python train.py --num_hidden_layers=8 --hidden_size=384 --experts_per_token=4 --balance_loss=0.0136 --balance_bias=false --vocab_size=8192 --norm="layernorm" --optimizer="muon_variant" --dataset="wikipedia_en"
Below are experts of layer 5 (counted from 0) of a mixture-of-experts language model. Rows are named up (a neuron's input weights, with its number) and show model dimensions 96-191. Each number is 128 + 32 x the weight over its row's rms, rounded and kept within 0 to 255. Numbers have three digits each.
Before each expert's rows: "gets" lists some tokens that make up at least twice as much of what it gets as of all text; "mostly gets" lists some tokens that are sent to it at least half of the time. This comes from a sample of Wikipedia text that the model never trained on. Tokens count by the router's weight.

# expert 10
gets: " the", " in", " of", " to", " for", " on"
mostly gets: " at", " from", " in", " In", " the", "The"
up0:125166171186142137096099091119124139157190073161097142142075133088159131102099094109152127122143144113113123121109105079127174167148079126089140090156150143156138107139158116125154143115160071120087144191144135106140118103163099167154123145122109146155071125085160091104111151094138119081
up1:122160118103165144128184111098160060067149161128082122110155084157116132090133134157085100106144128155059132077139111094105106139130171094174115078112138117134111162169106100193124145153159109127177086155103105128074151149034084089159118139152165148110179161108146128091049122108112111123
up2:093131145085158149163115150102042123087199110120106111096148126122155130110072059118122169129148091078135148147159073174116101160102097118140163169110177090032161122114137059118106116121116129117164109112099098149113157148152115158109132194100151131152109072157113157144142113131128091117
up3:118129111152115100126129165120157093115165168212128127144153151103070128068091167150120072152106117139116152167154154118110159117126127177134061124109092079136079128087107090113192164162127090120152096122123153088156110119123138152129113192144066116137126062078142187124129141108116100149
up4:162140171154122150103175119106114091129145154226121139104147165089105095101117078144164121134131102143147174112104098174137168133137148144070159152183119150088082116125115108119159150127087111084095158126141118097120085143128147170103129088112162120132078108112138161138130098130091140158
up5:117195139105132150225140108070116119132084103140124164113117158163087126149110108137143138105109185092107209168124077161093086107109102134129128116140099166144110099077122158147122091145119198157145096153135096090144148146086133111131131165219103107096109151104087137161125081119152151087
up6:117122144037119092117137109152143156137119114163127220178100118169132148088173164120181195134125138096102135173115154212095107108110166085128123141160150094127140149097168064192103182112094136127112138112150092120128137123162122161142073153131055088163155127111065168080163091124098159117
up7:212084155130120129154163123126113129151195086160161158128152062140108146124160144143164076183101203126201141144076112185087093180101100104100165084118150147175113140171063134104077153131103091171178158118104097096079131174132187158114145085103128195168072122121127108156148108131115080213
up8:155163094131097072093119178098073106125162076173186144135140163154119185136108145077174200173081131126142116172096180149157098099096144147092097148143124127153092097148133110080131123134177119110151099145073116112085134150221130172149127139081127172163081189153081143092159055161087141136

# expert 12
gets: " 1", ")", " 2", "1", "\"", " 3"
mostly gets: " 1", " 2", " 6", " 7", " 5", " 4"
up0:179128073128134159196092070135089103152123124150103155133101135182098099110132153157174120195187160134158070130117078099144091156091126138162137149099090170131107126105161146139141120138087110148158160133110093131101112070103109157136126079122137067164125098157128120123128084135125101080
up1:110169107096137080178137160174174112160125116120098155153176180126125104133094141064120089082135122135174164150116083131086080162114082145130108143080083134164109111111110082180116073121091126071183157200168118120127144185181093115111098123086138085116121101124160115152088083140121150125
up2:111148092108118137127125109106141126096129061125126124155100091100131135138114163128138146154180184178135165176146091082042098135099089144190075128123091086111137123093131155209141090146117150095109122101133154123167158129092086101123166114108187154135177112135077082085116180109149164136
up3:119137140194109143116110101132128165191109155069103170136146104110074103123166132127149108164124104168141144084053156061124133135173137082101166144168151184092174133149085064166122141145115192161170101178092104192155081138094112110120108162093084153134165132125130072141118156155095127127
up4:065145175124135123123145096119184128142208105026125131147118211102082143148074130128141064125213128122128155159070160048130100094138081113168067134164063115158104184103163215139127087141119147130155147110118111156157111147158132104061144119158120102158156045083112084161081090125126089088
up5:144202088185171137180106150183115101158153101195099132146211121155122097142087120133125119123156143182131165225081125105092091153132145148061167086051085097124126127154103150165094176114114145067124094135153122120150120142141146120111182133106061145120142157153191092142113158137071154167
up6:158158159092128121072119110095157101163153149120049109080131120147146165130099086116068191158084121124176120116143146120122087149130091180175074123132110123142181074104140148202147070128086130147076116154123111142161118167124045073176136079132112119124152139101047131152122137178134214061
up7:115108136065099173128111091177119149081134126183098090167083114172163106125089195182161147114097127115176130112085124160101110082166159130138133106145108122132129103135115148094131108112138103102165103087099122077090168134160111134169115109138103147111167108126112115108138093181129166084
up8:135145142199132182172143118130091122108088068099156200153083164112120182128137147081165140121084183116111128095137079155101156138066065108130135144104066133114137133122090126131101132096193132144107090152138114106098144152069109114124088149163107181144093131131092186075149112177162151130

# expert 31
gets: ",", " in", " (", "19", ")", " In"
mostly gets: " January", " June", " 2012", " November", " September", " 2015"
up0:161101108155122099166141122079146082085151127114071131153157199141082136108111127091196101134144127194113083164141162105101089138129080171083109113150099175123114147118141190149099150138125082101143083118079169144132149105141066125110074154124095141165148144135128132175121095137151139151
up1:140136140174110112129131149095072133133094104074090067107119130114180137201145085136087115062135139118152061168182103195133146120108111114117108131087142189131114131144092143132084179202140128122102158106151063098079099118099125151151130165132150104109114106111139093166099139158145093081
up2:088126089154218119122138131099091133165137118135176137125114086165109163175180119139145078155090113127137166110094055116084097093168149094141165224120157154120147164187137141138099080130102168161157143106147103120109168142094128149066148079132117113209174103207118148140161108123079193113
up3:125114124135140183079147147136106113118149124094087144102136120075131072135154090141136110115162156138133139144123089070070131206108147151164047076145117138159107148041149091105051151129124145191176157143190147144153109123130125122117127121094080115139143081142119133114167118190141075112
up4:132095103180131133136093078221064061122133090118111124099126188142146159138111162141114124062105175122137123135149119141125119116138162208125079074042128196136094153138102121147105174142139128139102122171069089141125154179153075170086094133166138116165137086098145163138123122109152150164
up5:167080100184144134118099084084130103167128134071136157184114108089111150079120142141141134113118160167079088157107165157117103082110206102138116099147219162101108130182113130126139170154075118131181142167107143127123156189096107087111175174083146155194141159181102121183164090129163088160
up6:114114098103157137183166173112115107143090106145083170192126122057049169128148173158139088115184120153153047144086100167119103130115141151117149109121169133159127089114192108078151143135066121138166152122214188139107116143139117100100150152104129073202130211156110101141124121130081116133
up7:058166142165111091109120149096176112166144091076092174091127128086107127116091146101147131104190179178098173133182155092147139150128108083178131102191112107117077152124152151097123163139162154143081084131128052146127104076106195209083108153143130155107064092116136127116144072106141112190
up8:179160138092144156131166168089106133133095121153091153108149172122139150133188128109096112114187058117114144171141122130113143162142164128117101086154158136106135091108169169165133127136101149089072066129128115135102199154110128100146122126132160098203084105117095078108131150124108115114